Below are experts of layer 2 (counted from 0) of a mixture-of-experts language model. Rows are named router (the router's row for the expert), down (a neuron's output weights, with its number) and show model dimensions 0-255. Each number is 500 + 40 x the weight over its row's rms, rounded and kept within 0 to 999. Numbers have three digits each.
Before each expert's rows: "raises" lists some tokens whose logits its average output raises strongly, later layers aside. This comes from a sample of Wikipedia text that the model never trained on.

# expert 56
raises: ".", ";", ".\n\n", ".\n", " to", ","
router:519554539469540470434481454464562503513468408443462444496600562400496480508498476464401428476446476540469456477503488456470536493496444501535478512504499473485475522459497510503446438536500533481500491492493533488507501498465521568562539519488537465503535518460490576471521504509553503488533525502541532466457510517486596423459511541465509496437507489530500470547557472540463502504474550556540520501439569490455470500483493527516501469501516571553580497529518461570535429521444514484494504584509469488563531442520519521544459484500490508474497537519505473444494463544464617425503428476544573502447537524547478454510395526543425544491502509523553478476496424555510503522553476530460556461493496522555533509500536554454533500451546456522517450538525446416463548493538609
down0:560451432507571508493492460443490449413512544566540512534498507456525479555554447446526491480561432495457455474486495540471468510481495483504456492492403484508464518506479436592511506430551477428484576520518519553509522487474442580559506515506578414549474519558502491494462503494507423531478483488529590494472521471545420494499458498468578600461485508437407541525446501553624496451483529485423513447469477444519497570592462535536476484500539531493482550501505461527510513498511513514456578536502475457436472473493432501479459470504481492585542515549406479461455491530503520504494491527526516519561501499590482504475510456484505487490535436496501522542502519466437450532503486538473460543492496486550469526527547508555404468475493501466483522495501508476517513473473560
down1:496535522353476518541446545509479523523485524529489542504507510466519516522518465552451502460480506521446519554528521456379494549502513530543576477480498531462530522511517541473499460424504547453498454461512476495512508442505498432569511588505481529490554448441462484554461485526488535510388420498522473428426474512508535530488570521469521500448564491508530423536455495484468571465517500497490503525576493584525557449488523478542539510570529510436498477502548406512542505490484504490558448491536438482391527501476456519448578472546452496451506497506478491480560429504473473553433504606506447466508576561581506521489488502497465515532483505519471430500470498456533438499540484521516450476571505489507480519508551462504495484599526514497460473506555548509497541474469517
down2:496504564546408564450437498551548534509427517472497506532487469568482510505531503449545486507482560483459487502508491525457514473529548544554525457513557495489475419573418483557434455469487528529442352549522531482449546456501513509505520545527591488513639504442463510493600512506466510483468461528560569526489501527505546503492429439501608442477563513523528508523496550488505555459488480479546497482494462441474535545532473545504527502493434502466472546528489472560495457483474472503498539506544442481478474458536470511488481524478508562495504465471535481532545492479501457499467495599541532466498487527568503483528456473478457505538463581429512506456428481584478479462546485427488548419484496547529469501477563505514536464542489472472465483432499540449466541513461483
down3:550527491543541444461427493432494527499503519525522504485520484486524433526503466478457497457478501555534506538530520511554512500555525497525492510492477498477499522532542441485472485509505486562527556467457509544481554522512439541510462488498455456520568527435502528492511553558554486491565546469568430442535480512543600462511496449542493542500517517477395455517477477522506460497521544554474521514576516546444531460562509472554467466517599544595464521549492530525584477525454502482525529573512423515521479495520561533505485509539495537507448538475471514492463477536539575531560488456462544535479614491468504554446490537524473485473506442461589544472490461376489488452485488519454458488459525378491393552555552510486520545499454478441510434550484450445525494475501487
down4:471588499487417532534551586550539501438570524504453505520503557440465579522504555494495484582563509548484484541493515509545499501545499541535512440543520531479528500487569464464520435471493591505509525496542512509502462509479472523452473537526425575549468526482436512478502552496482533440522559497525466503449532421547534481524443566507560448382522512506526487414528509558444490532502496466432449487483484522473524454598457404558529468563504526552564493514476499409499437523530537520512505505507485489562466540520478456495543548514532535479495467506516444485451470481478423501423493469529528404485543493472557540531521549514484537452530509482538535482453508490495450471476463505496543469452535522570536507501454539485481484509546525553560484488477459529456617523508483
down5:536538503614454434554524506518472520525503536441526458408469532545461415454457509551506484484499481518490497515512491501502508467510513489528461458475513490470549494472425556511558462524442522525443390541574417523415538541601460490523511492555496487484503474450508490482567505523488529542502511541392530562588538501547535536452547488517486504458525460534551494552554552579479482519536436448519487601477476452486483456460437516496456488502476532570556541477443518430485530490553584468444414503517477511511518465535555504520460473516483516478560519571526519514441523485490524487489506397505496528443479502531472526468470459446519536481526479517535530506441576456418504465451534545554523525512458527424461503505511440453504509472500457501484545539515460505483542522501517
down6:539559469487478465516467431547503518474491537462468523423528516493478427552526487531543506461495485544528537541549508536461484470467459508499530507565517560465514531420561511429526526488477414429448532490493505394482541543463492560465447510492545478457367526554562486497464487529431474469526523470423494529452534506528504468535473578458442501473463470458520533477537518525488440513505488492563555442519537504552468552494470483533463533520529433453479571550496541471598444501548525500491511516466405449459484493529483514494436449507496479571508514591563472483479502535476410457472563540454517477582508433494433562484558498519509463513531457525455563484510492536589525517518487510536516550503582542446529510462469462475504520530535543535498502482494520456543449548501481
down7:482421525509522537456541564456503568555506534541524542527447523461497523471508567537484527495493522532431465450466580563568511477439519477523484548489489480567525441430552510473474499461461484543530488544502436517504503479534517541453481595519515521536538492550476487550491418494503470491483537481499488567522543445476517494521481476523502522500532483424500477485511513466493554481508521477538472513457543474500449533433450556487505463396480396453430509484427496482468467504465518503441499575494423530463496452437532537511542506523498459500463437523538564509503481524512514482588504510524478472555517450445525521467506479504555495490464486433443477445498426453605556528446595463429546525537439530494480443479474453545591519479473499491459486487448505396487512563420485

# expert 27
raises: ",", " for", " from", " of", " in", " at"
router:521552493446503502512440559530522490454543508473587564505554440507509450436494501511467445400584525496488555578483551505510526509453500522504598545453487588492457443458550533512480472508515489474446520452423541505486561474475526542495581525475574546473495546542548527527529506521499404439518558488537415536531438530471498458516450460527485522463520512477500464463459507531453505488466471491473542502527497537547540447506476502504553556552482514516447477513531555433484510495502522556586510478543538503525465480500491455496465537532527454570478434464495558524499605507478473423406512444540557569525459512507532503465534455494517438457494506519498487530558526482519442466546530486498496490610465527493506404509543534455477460514436462450498531487498488557476524537522432
down0:434521490490485538474493464547510478476459516475539499496499509436504504461499491468438499467545509432497488491452476485530471505488439572496497579506473494457492527534527469514536553454477508532508483490366474534524581476556498495530457572532520489552582427485471478500513531474548461488410514477498457417502518502537499495509533415444490512524436526506407521420523519479472519444456503475493481511504508426503593502462485491477425497584529496549473502429528464461446501501545441456450488470538542463493481508458449525619487493540406524528499465506437516455462475563537468513463480509484590523543500528537520549542498528471448531598551461542506541555500490494417492523502544422513464522450480540567545558488494469448588482506513491471456524443529539495554540472441457
down1:549547468570448470510526507539519508487524537554497483479522528468485545475513478477498515458531498399499434512492471466508430492514434465481627580487506596537519483519451509502524489478507576529515534488466516503490481532536480577512492539521499496559624480537554514529560507538478493458504504499508465586502530424502471536515494531559491532462470381479549541481543517462468476519427525535478523499479560479505519457531450508464507463551524445512512544520459509443469483451465493525527514483493477448477546468497459502493536532546602488491547488473487490525513481498515479459493444479594490509535477442540421481488485515417491477450594537519454531503547501485586488408536518492493454462534493521515511556452450569559552472570568471487438563464521518530436562456424438
down2:500538479462476565455494497514483489500509530539487498557445555520518507453511535526461509507480489534412486493516542512505541499373528506560583489511502535506469500420519483491481440454547536476445469475479547405426476525511533490473520502505462505501589534571469463441498477369496514491503490489522398527479495435431495508520495545459482484477495530420441475531543438504488550400383499483483440521447521466531517466515449472512486559493527499538456473548430436500500564466508490565510497506484460536557444531539488487552525490512401425489465457551470514494502458507507481462466510515501417499496457528519497499531504476546493450522410568579492498492445538544507479511553513528469511550466434532490477469468502518553525443569486462527457471473564463495593472523466545
down3:460480596453415482442478505479511516403489440512531571511525570508505474460502488502533455469506498519489514509479499479422454530552521523565517448491462519517461434485486480505533459457583489518446487490570524486565488488511476532574508464530558536489615507532482446455484523489497536459483529488460525510574526537472505526491502499528439498466504548467513441611484466518483546496505512538482532449507507492488460470524588464525530557590454522482544528486432468487560545514548505511498512460520430423594452477500524441482430501419446546517528496531545540534481562545456563457514452510459571499505497501512445497443549466592509474520486510533474484494489525580518578453559557514499499488526509540532504452519497468515464470475447525439608550520535521505536435519574474
down4:491515545549526536507469420531541445515519514515513483459519475450470513517479510563525511511482450448491489464495495462452436525544528501470517457501459485542517510482423513459513427388509549452547430483515500494543475459482504487560512572570501516508541483548516536538434532413505515476508461404521465470542512455465553536510453538501379504529482526422592552515524464431359544516542438414468447515474500533471500476477507475495483502521489457514474505542539529485444517445538501496494478522508461414484478575446514511505571557491531489511461468480611432556478446518525456457492535466502504513449447440522500528462547467497485457562502500495526486478467483465539486456501515603462432496498466470491522558445473543471460477559463533447516435568515499499543480473532470
down5:497542595432496502529495564462521585514453513500522468513560496554472534571503511527478525472538536500500522524463470571522541544517513476527524579468465506503554478484583476500490524531448438533494488522491510471507468485491397513521560497523461492478391503485483577493525461531522501430510492529449448453483433450444518424570502523527486538521563520578400458478475511489559465568523430511524559482454508548562410596495525485462558541457498457453478583455468499476513574544499488476499495429464490512477480525498500548588468525472548473472497563504497524527530522534552537547510543509503425528464493563517506525508500472505577491542486473510512525508541496416549470486482537499537554489542587426564513436533519483471491500495528513486490541448574535521423462551512496
down6:425471586476467504516489420507480480493465481469458501546499456460525478505466510563560471523447519451514517531496543461448524487478582556532521567477510453580571499545565553462412468419506573511544475465486505517460508525417527479524483544553482444527514499527534475530484501404528496488478518546480478563474511477387456505495472474544411472506485391476510521434568489485508575459572430525400453509511511496469511536492481538497558490457493536509571546502496484436516528431456465491538588467550541563498530542532434464499477494462489488492521518512512480478516474499471558563526573514475512550592528524495526478513451560514523456484489535508482457426514550450553515459512483562515438510562530572480456492495551454531539452522443541541528490502497482486520476489477508
down7:498531476456521445535498535458475545464510541487523496614544481589514520449500543472523461487486484462564406475460486463482572490541461517447506470508512536467486543510508447542468440534531523500487536485525527564485483584491478479522445473498515441487539520479503547438481523544572529465550527432537523454505471513535520530546522523470534435496576494535591565455489549532518535517518499518480536486468518505546505485493539443572525437508510448445588576521510526599489520432543520469529453493445459541516580483485530528426525530518565546522469536530478571427553521520457482489477449437521530474436454549423498501486426447425469528489575476506425499530519400496511500458516431570523499516518531555539498510475508522515433497546560558506486467534492514541556547500471489

# expert 63
raises: " attempt", ");\n", "ries", " stations", "irm", ");\n\n"
router:497444525504434500456488554451505507485560513540446477495519521546509523497484495477550479494494482474483544549542566498508459428525475484485498528532502452523485432547483499535525440439552480477490386438565485487483500551546472456528488528492417458500509455435474470506497473545472541556518520458483445431493464440497536438545497546526528516531478549448525535481479492507423569372505476555485498497519483524463542547486563438422468528513478496581471505544455458466452598499545494422491568534541483490527504472560521456488529513494493518507529480553408489523440611465485441494519495530498458504385444489475439483546477497528406517532546471532476513499487457449480516479535516523514508440567501481475569448469469542499561487542415473493457469454470494559454478508459440
down0:466456431527489521448438514511530454471543541551503486439503424507521511469515486460445468510481472511430534466449497531509487423484531472526555533541536463466573448489495589481551531549559397454534476519510544501522507525472456515459561440512437480449576498505400534535462437466476592447548502381434516528465512609484503515497487510493526516505456523477552533471525560464543497498540512512523481512548539585528496471429453581430497450513556503531516466539506535454503477529524459440460505505525543520512513493491522517510534487527561531551517485438493508536534417494525507490529506520521491491507525484535448514479408477466499515454575504507521510579437507461532560466498539497515493518444487449454467496453520527579523490543580496512509509460397435559464507550460523
down1:489461529526525467551500546488479559410527472503504526513526437489540500550502433491498529487564509507480527518519458545518519463445551548559532534550463454475459482517559555477451511477513516467454470513508491531479552452450545501450522466467529518473569471538494575482460424501537510475470506534456522496529478468511397470487490430525468516531486562547472478407569515460531496445514419466495523557493551470477513533437507518546489483499462535448459521525526451508477451567452456516469507518543518573481509427537441467591453515505492479549491610518534572508518436494456507505506517400486457541501537531444502453490480524452462497546459551513555463546439446509573552457399486496504538485572422519519488514544518533488507498423559495558515534576614514493510453521480518
down2:556539517411453464510497454483513516563442421481509472514481529489580430495525461498589523494503560499531487452533467450505564490500525550478526526495474496545442477489504451435431526454535529500515530548536492445435515497513525574437510502439556483555475470498507526516470499486554464526473532573549553484501494531521562500508530577485478507552514446489533595458477391536529410478459511511552481437526547441515453572491494422471477517473529493510471544518464467568530512443499602501528514579508532533576483466496478418460465513493472446504439492542537458476485481508444561468499482483512408466515437494575532505521583499459474453498547417513499516451574426506517459495475481524456486482563506546513478494502467480466517497500550530466469431524551498471413481488506523
down3:497424581546415489548509380492475549476467494517460452489458549550485571531544483515529522469543515493461576520583564454448492499500575437516476441463518465519538489516580503419564515519551498479457499429476523553512456490435494400499432558530552485481518541510483553531524460485456485489487453511533535488541546462449560483500464507510481521516451564478492461464519534540439546492492526532507471463499538483481469538514551485476441537522512568464404512506490509511532580517407469509509538438489535533493488473545535470516405487593519482460477546512537501489509460492450461494501547466519518498504498503504465509486455552515481556545519429491532466451527508549490491586514508557514454479600498472494517534499556496475415474516522436522451529510493577403451516501556496
down4:504429554507480448490468505496492418415468511550450517526483565543494490485493531522525472541497444527502504518525557466503510520469427504491485514505495455485486463467490464490561433547525490521580552482511524580493504509513454537468462577515432498575508480460551530429464464520572484505535468479550377527502582466507491524466500463441481525495512481404560480538484479522563496538519545503498428541430548528552527514476529525538451498419533465523510473570493531483529506508479550486505576623431490479525542450495549473464501515487526556500460458579482447525528461459494575505548550504543454453541518485485473452489440496477492441489469483486481484516546428564523429515463495509505492497535497475386504479481505484499527541503529506560470583453516510440609464429447485
down5:568395496476576473502463420550426489524462497567468518598490570496569450489496387520490490543518559510480463547500448556505551535539506529429528478479527501442514488551492415521522533582523443528524514506514498499468512463534436468451507422501483483437573494513526454489517508519492515494445478493457540498504547463540565514482563500566447507581523544540569540519490485457468550465532492443525525514545493567475513417496494502502564507490545486520578493542502463426507549493524491465450545499441473456569492503488536477513460467517512485457532526459482432454502430448502483516436520485511507526513486520513476392509496545525502491553497564491500529458506490515629530548420495512553480484491550510447549538466523432486546456469458508513484482467411500544478483509542484
down6:583482491423574578451506517530521524469465478460554517493483483500467483443508489492489554498517463506503479493463505496444525478490502490469479426467570571528540498451458494512532481493541498471515432543513489499590475501493507466544547553449507453506248523522534498526482501540522534442462524452547545533433472487513516483543498451472539533491467537528536530466489469497495492476479463480511516473483473501559472498481470507491490478474505471479485489506559499465526473473498505506539583587500461489452495533465493474473505521516541467513528466511496501416544486545445541531434514534546537528479502494464523425539664458542508437492487500536477503498513509507335503506540511489568458554496506483538482578514464555500479501447508503482499524546495490429414522509510526
down7:561452534522522462452505459468559495505510479517485471542452505478502512572475514466490481497529488441534461410452472423479470529524495493560559563470583478499516513548561504495483557516552511503583594549515514526470433478562571476497487451443528512488450499500444503513556405427520508550483523545488526529527478558464556519489499508543587510533503495500543491591498382523514432526509549448509481448458504470574503487545520503470568448459442529475453449535498489504536473537532451522484502557525534559567456407438437498489509475525452501476432472512489434550537453517537509535515501473448478442586514525508499495523454451400466540477521539520479539516453446535493488529570513452472521467500437469544461496511433471502522487448545510478571463520431463519540517544498506

# expert 36
raises: ",", ";", " ", " ("
router:500485521536561480544462457510453463507546466403513509462513554580502510496463439475578495521499525451431495527560506480468515511539482480470478437525473505537488419470485557567434484530555504464456484463493554508452494479510502460429520519531470507535504476471429465536540521442445494539461476467495485505462509517464475421524464552528518460525426495477510597521469457480438467495523527564395515505505424511465517526503514497392603465532515522511485473497493499510443539518542579457535517477499491486524457545465520537491484523453587512424494578561434520529548522476490445535476406520541460498524485579504476502515481494521559473439495475519543535533542543481488501523505552483548501436588594579458474481483505533525464455489413502435502534486445446473549447535512464
down0:579482488537462447525511595528519519489492462570498532499477498507446548569585523498495499489550525498456522561508552545497458532460489494443500534520555474552555424454493567473516479512544479434492544574480482481515485530488560461447531479490487440436386493443470524419433492498437497435496544501440471555475417509519525455419534457442461577528489514543497518498498515511582520451530502489531454499489501505511473475509473480528495484579552515462475526489507477438514527487498514456480545499526482542479528467479456488471466465577433488528472513507547444569544534550495505476468554463474505612477502586475495491391466445496525501514518399511485497467601487529436484503460544570463523534494503429542515455518453564499494451491507572531508517461462445517544457488489530
down1:497489485521468597456521528490494469453493437559450451457459525486564458519554457438478479471505518521453521534504540426451480551512457516503488467468551522498487455571480572456540421516533460453502497503496414551521557511457516518435515476519571449510550452508466489559532505500461514555530544523464499547473538443527551459408528478486466436511445466486473512518489463516534460486472500424536456466505512509533494494531572564485503524507500510416472419394455494485500460431487525542487509429442523527489447544438491522564492573476486447492410470449549518503492418466454490497475525561510464472558532512494484444576559498483459478508497478514534552529435511513508494502539478508432582537506422505487475514485571550512563369517512500486460477575519539492493507465467484
down2:455540474470545496487456463497460536459453455509533498513555527476461549500550459536446480470471492522466483496470520528458575455473522507475546519505524542521506537532499497586501530531524464533512571559482586506543493445484524519516581581514484489504435505548485491514515467514498461452554494572414522483400415489506492507557437595539476518510506487458487447527514407524442525491523508437563505482524550591474500499465454496466511495402490499419505539481472542434443495545450510459505446566422404503452551443472513530480545472551487512504470488501503459517576538471571496501502577473493432467568482498509502536478536516555534514476534521448457513535556495472427514472460466522524551513577490452511530440543479554447486433501510546499523573472524457537497488551446431
down3:499542441519534424494554487472521470470431496522455518476455465550491583495552541550474502527510448541564510593487562470555507430440531451514474512551450501457468468531510577516515486550537477496509525606501461469498470524502510507560529454572544501524436520582545471500475481450587447449489422574481478502514432489461511503534602533445503547548528438457459484475506521525525449500537465471532464530474535509469502499487452513524474455436444511527533448481479541570465447539434465541463451482519489504518515520506374445508510484474487491477473442552482567548490537525509512520544516509509412553533532502492481492478523526531493478553486465519478478580471491512489525558469425489519513514497454548518482406525496544476420527487438553507493468459543449561486467561412497
down4:519512532488470547489474491471535466440477507442475488515498466539477546515450499479559513517500482486498505456541456508515512449540492580486390546538515509486433493447539488523497493501474445524450412505507536466502534416489542406501493522502427446452564540491460558482490459520491578460477514590475494569469472544498579448572457481500458416527366479473458517489475510494469555467512492559519463547530489503530573512492526492437540457571542469565447504480474531601446509469536473483458452445494467524483523502453498532488477514468482543444550466461455482576546552534485439533451488509515556572517451480530410520572494475552523518494453559496461513517542446501482507492520611489523513470498489437490542528483539496500440517468522517489517521475455507431493497584499419
down5:496552497495536533495522508557499528475489531541506502531461509457522530485478487485466489526537540476521538490517482476496432559508519566536426463447526472510525426603482427505607499533489518524528445486512461476461447477537456461437423510372463488494695526487478468489583450530535523495451463444521455494538489501493526491432550474509551650577472507568521497515497544482488533575521490531471475513456477516479504543451519530546470533548491480485532441541466453535493484471564515443501571456499531550527525480533540455482526446433584477514458555518447442507474430529566495485524499510530524526465516525518521512484514491480526476480496477522489521477486454483491528531568519455541502484526502564451522549498491495526540553445475501505500430587481494538506538482565481
down6:452437454513522455513479486504512491518568551499513560502416569570494572476558405557532511551541482485484537507544492583527501466448469478494497497514535537542524571582490432478446481454481538483504539566453522507435515506517539452498480518552439502547481532513584493514592440485482508514500474546552453503491496518528506533522540552500517515444521521486492484383541451540428578530499485508546511532508523469467532538471368566540573509525466429543480461506485442484543538549548460512493509495486479500484442540465511556513505452459461474518495516481492479524513437482528513488551555539451498536375513435500501463548497414562432474556456492518494509496504522493499500567494442410508487504484468498507509520560471535538505546538544548547495524484517534468514431577539523
down7:549508462557547479545502515435527491566463477469476484452494434454477483530541476488549569470521530467548420494498475503501543563602524452475550417421542479569640574534505524544485536520547471567574576552475439483518451484502555569486492450507514484503493488477520532508568505506504458540492473428543484492479537480473482462520530538508532447556548472520557450495474458516518534527479506480500446508441517452458490508491525534526515535530508542509545503491498572538515500508445486423511537396470509479545501442471485425450566601517519452484505507475493513519444489447522540509514521479511397512431593508471455509491544485473505513584575511475482538484483568545531557517521493485485576514428515552537505554544507506530545458465481468508508429463460490492493489545525534

# expert 19
raises: ".", ",", " (", "in", "p"
router:520518451519516437513419476432481484540536415493468502474586463563563511479467518466515416449463486462516509433530486531584550548525566517451490574516539434579501543471554451483458474564494477543493521526437494600421526512586473446505497496479459522490491501468571513528532525562439547509525487546583508491530491553449473506537507496511470537517482474534508537470538487521517442418495548501493497437500439473474532530473497508476454467446532524533495484536501504460448468537499548486498437491497544440519499488537506559474519462473451543468539532515507408467563474456520530502524510437496558508570493533463493466604497505503491533555486530497510559544482442562540527488514453583550474556482542533536449534466501465463543482524472498548394449606511511490492512464504441
down0:502554482451540526536545542470462486497471529473477592471457521566568446541482493560492530496550469520434432508485568547503506506491445463507486525517507523487480524480466449501445484437483545514419475468503474447486474445473497502444435542483574518532515571576454505474501457454536501534527546453518520491548531498570509444454492466518448453402450517438516475559529496460470460499501506446489471492424527494475571523535517514439501429460551450454539509505491503501516506564576564546563472579530479499482547534519456536503414475456442498565586484457520548576445499494544492496515441494416532567503422535548457506493514505521510561481516533523474478513440486511596519454453561510522513511513461555490495503526467399486458575525461508498477519521549475448581501476464486
down1:427565450530507546489556546505438468542483499497490463488399517484539477527484474441479523543556452484481519508464499523446468483509466481504508473512500498571496469463523453481528480465526444580500500445456496511493495497528540463546501488534448481510471597471493528492513432526487476522543529563517542493570542524455483557455571472436467565511430521548529445488601516431548488437482489500495466473503449431457503537539581538452476520596500445502511493490481500505540447449500552504515441480532442510501533513473492504451438476528533495497582476494490486436490567504459499533508485472553524465497438464576465436478502464479595530498431474503530597562494532447431457530570525507484471521485463573522507554412565575448481435461509504530475529485529545405508467495534547
down2:500512459573445508571487513501549522522449499551536527511559434534518470534475485518586490560456505439467459518522551496483517418469481512550427579483573553452489529619525498510504558474513487461485510473505502468501496541516420603519497465496492494453594479509504535504480509469506569480437516549497457575434434485473456420576522505501529539512526521478477437524494494509470496503485541484493530546543534501427473516543478454472490470494470468491592510542440484452494578528451497510534530510511473528525459478510516515527592531457463522537493493569465530501500508476530519531560518477513448535488497503435530510475508477484439532477516511537499465453526584565512387544526577506512494535427473482520418465546498534581439532564523498568529559571514542565484496483461559
down3:483513482578474535507493493579506482424488494563578509493509547534519446458550484502462421489458492576438530513440533467493462453473504521509520548465523530486472501494501485521527517480452544508464411457516441548490546517505532512450449517506547428471598464536484507506464493483501481452525456488460485502514469423506483486409460473448601449546506485474373535473467495519467496518527459538502531528521449480510510563493509487466473528489396586539521544434438539517526443491538501487501461532548431499522519465481474523485488600493514499575554501531495532502491514576498510514507527539456511550552518512512491450555434528469437476513501457449526495518597589517537497484538523465499494508544501535476598437522537546530528429527449425431457515454561541515448440533525473
down4:518521465530516502537445407564515561488501475508478496560478447517573491518489433572468511468564548524537450503447521470476478490512468527538514470494496477585550418582628544542463505480539462519506516514488487523545481496496482484477480538487518499453503499491517543532482491543564544509522513539460410491362556538609484477437485494533511476441485462505539535480489518557513500517497434530493404478523533514492528434516545502616449499476538476447499484521538468509524474483422467525583501486482448545489493590407498485534483470584492557520562556426497504541494489507480504572483565454506521511500509550509447492499524434541520563508521426500515500468497501475500439498421501454601500490456530521516498552520544492525541491445516488514431499495552549500494485547484514
down5:431494518458500473490473519466504542591484525466504517508495486447468511501464561481453552485482554516472469539534470490463523500512509519479462414490492513529467564447584517512502483536458476548520477481506528493533505544522554492498557536513488517497538491529515578541493507497490514485555503469483508495496516518497502499508544477447559511430500439522465536523441444447518469529465484506563517515464490478514508429415459527461455480471579419498473524566512497498562492483560552424531460555458475453609556497530522484533551448514524450499489533522536557612523518441554502429628483545482552477481498477496513503531570540500531471476499533559513573453586438585535443470453437573524430491523564507490499501484524509494461548552449517577568514586460516446439533468424535
down6:609466451532605480444512462497426458479549457437486495519523462500471411532460521495470449440539531520538509450547494506505476526526536482505506522534434537487498481492569555521461442530544505492438495566469495541460504481493566460452467474506481515441589504422510518458495547540586469489484450572535503485523549547542457543430534512482506495470532479433527589478494455503495482492480385529432524497568482473498479500441561508513563503476518516519458450440508497521551478564572508561431516465553471431497545454543505557434484457546463571488506536515453522556430569434471521533549540546537508481540487478523544446511435554442544458556527492590490499475496543493451512484567496517519474480485487531522464447520465494478530479546455499513492503467437535470527521483525506
down7:512519483527486485471464494454571464566482467573493474559517566437459531437499497521579496507514480488478478496515535441453494430539510499537519516543462568504508534518512550536518493510410502533509496588472450459541488526460500458554463434533513580474638406493485485475468560497496542555441459456534466514434526440506525458452606477526576501481440490470513446533606471563539416451478517552474470519475491568464533501497525479557487543460509489506536505479455459481496466525530482487436485517511517526555463561456558462494427467485555467477436490521414541524466573486472481475541499522502487487483502534428441488499467542536487468499519434539507522516452495474484531442543569492452439500501514540532451504503424439492477473558425561485558500496518468544515465493523513

# expert 13
raises: " in", ";", ".\n", ",", " at", " ("
router:544472474537594535565536484506536556559510501534517627410515449514455494520541426558506517494468494535500509528564515559562571442487532509524462527526463468524501503457486521527554537568474500507483480517523528531446553449525441545471573529575460452493500544473472500560476491474417535455463507502503549530538470373537460496510487483473495530524447493518432529484465475497530505513486517541510513498495525473547497469517510501397456508526446486479518544521502510491503551503415491526519459485441507519455532497460510543536456479502493463495438478472530514565554494451513401512492507502513506538536433520437455519503502517565491476489520534511606569510514569489531499453478551574575455579567459537456540425472475478505473461551431475539422484444521526466478451498420474
down0:487406418463431562522515422528493537485431526526515489511529461488488482486493495478447499446438485486449477445460518509504445485488507493549511492567500474527460566535455456500459477405502498422478531474507480548454473542469551525498466525453494440495472471532498534481510532440510420478449471476439524473429492487462450498439494493482487537466447547509521475488443458526579545503446517486446447494424490445491515467486527546486486612444470488388492538534459504513523535456458435554467535503513506493475523565483469538478488479452484467600447504525511493495507469554455527562465574548501516462477497469563450546551471496553530476482425477469401478469546550479426535508535446549485468458461513514511509476416498519552545453527508485474467468483471591513571411534526519
down1:539478580473447462524524441484505545488517492510549547481503482548471509480498455481486516431486518451448473527462519476429551553524497490555491471535437467459523531478529600526525500557531510522509484519475433438533525464507587522476473440488475482494582457466471439489448519522492455501533495559547437534482504536471508440500503534530421430473501543424491498555576510514471500538468484488437518519514539461540541479504510471489505471451530558575481463495492518457454525553497550539531446420487548485500456551501438507523591434572466459466510490497472476487501486510495573489475476499506443536584437493565517454546474513473571518495572502494571411508571552500583526445478519597522459515424525509489444480507587494455469506499537500584516443448493445474420481524547483
down2:551536543459537420440551530508567398454573461536487517495463560529499514461443467507519498515550525571530477450498472444512493533530584540463453533465481496466470498524499470458496439462479514368558483507552612523507507500494500511521474507581518526491414445515532515514551504541499515538533487457525528528560488473476495566504472532513594501482514447489588530488519520494492513556473540533493541421551477485456397493464544465455513499568472478577480468474530516461495485548519504438531463504479486475478493564447507414527445520485482507494475481616508481411473513505515479572522493537483501460497507486540511447473559537554467479489516545545476487532524449411500502523489491489472491557458527521502478436598473504568519464483465499567484463541535545525465445422506490
down3:509496476472550530531437492464498521568401517522494490497526508538499498526515493501498403429503484534493431572461544523483490508492463514477496436541474399491502542429514537475486507472528498490484503446425482490403561478407435527512497548495466533420453570501503521511483565531463519512527515454489521500462515451418540463621419517533469521428565498573480527472457496514509526517476516509455534506528532605460486472590519492588495513540502549441534495554511486475512472500513525569480566491479559549504485538500539443472516534518561456481501541472524519442473457446490487511444552472414461598501489566494471459491521478502537453445506463546464479516488564504489434468500519510448537513535467488558470481509531517518480549549586473468479514537513539527591540542553520
down4:487508475516515487514455501494435496539486482526535552491529560496565426474529592478451605514536460545503516522499507511528488467487603478506470474552540513491593550494478540473565515431505485540440534478477530489474537514478486548518484509560501540500505439546431526418429507408500453539478494466495495499493526512524471500617500565513494482595476537517579510551500442564499521537506450474496482442530476539449442535559536509543480522541528473475474572532487467483514541527410508514483565551474510579486509488520476418465549574467434469455453529486524463536471489548487467485593547582519491481456559451494522497458510473569515473467436547549511530532512473520415529469518502452491489550492475526497554475504562477585447465520438535457465559555504475505540476537485518
down5:536427540466537501495464487464522488543469431504443550487447501459504499435498492552500527514470561550498496509416444445497463496457469479514539508547499426466565483484511532391516528508508467527476509499470558545443551555445436449504502553424508455510472489473517510434520483542510510477495554532475509633468477548507514438608512565451511469460567467497515496436517541438447438496498531462482532523542560453545591441529488594429529488506483487501562472566506539518521502503435497533486495527513488484543500508519448454503467528460502555547413553528456460488507558547478500452522463447465547502495525542497478442491471503447565493483472532467560463530534531568514484505484482541472508602439496445494443545513565510474544469516473475511518480521591532526531472416501515
down6:469463473466468497483461492491507460504474464480531467586585478500486511446509576436477511492489464468503467531472522500441499595493451515545476557465561527553569466489450530586496469553438538477505497532502598473489473524553513510519496420461567504479545515438437418461513528482512514483471481463579480532485533513465490536533475525471490465558556557499460505496541471464468561428541494553448532481497501501563515517528432490546486555592506484541497545440464538489472497488511561396416481479531522514506503561558469471487515464415478554432488444453455442520472504566501496452527458512541513535482501461459456465504483445496541535461471516444470513465540509441427508535522470489492477516547543465527474637527510506549563464534486514556577492446534503466436500570500493
down7:423505454452497522434577403457502477466492532478467497457592452490479561475504520458465551487490539497454484518519513540558533518525519516466539507495552467443540463535532506535480425613476525511464500451443538491510476526442477492447500541462484538528467532433511525513469515447496500475472473465467481532451487471529478519520493435499504470457568487420471490464541527481440620565556504534540574492456530507549559461504515521531436495483472510507574470505450542427501519537519506454542468603525549506438520521525571470423514487444457513449504523474511529515509492504579535456484575529494480548491533549479513507483509483442482491456507507545530483565528461493475523372463515491577514486458546479508420480523555591498448481532426493475534506500540537501402449469524513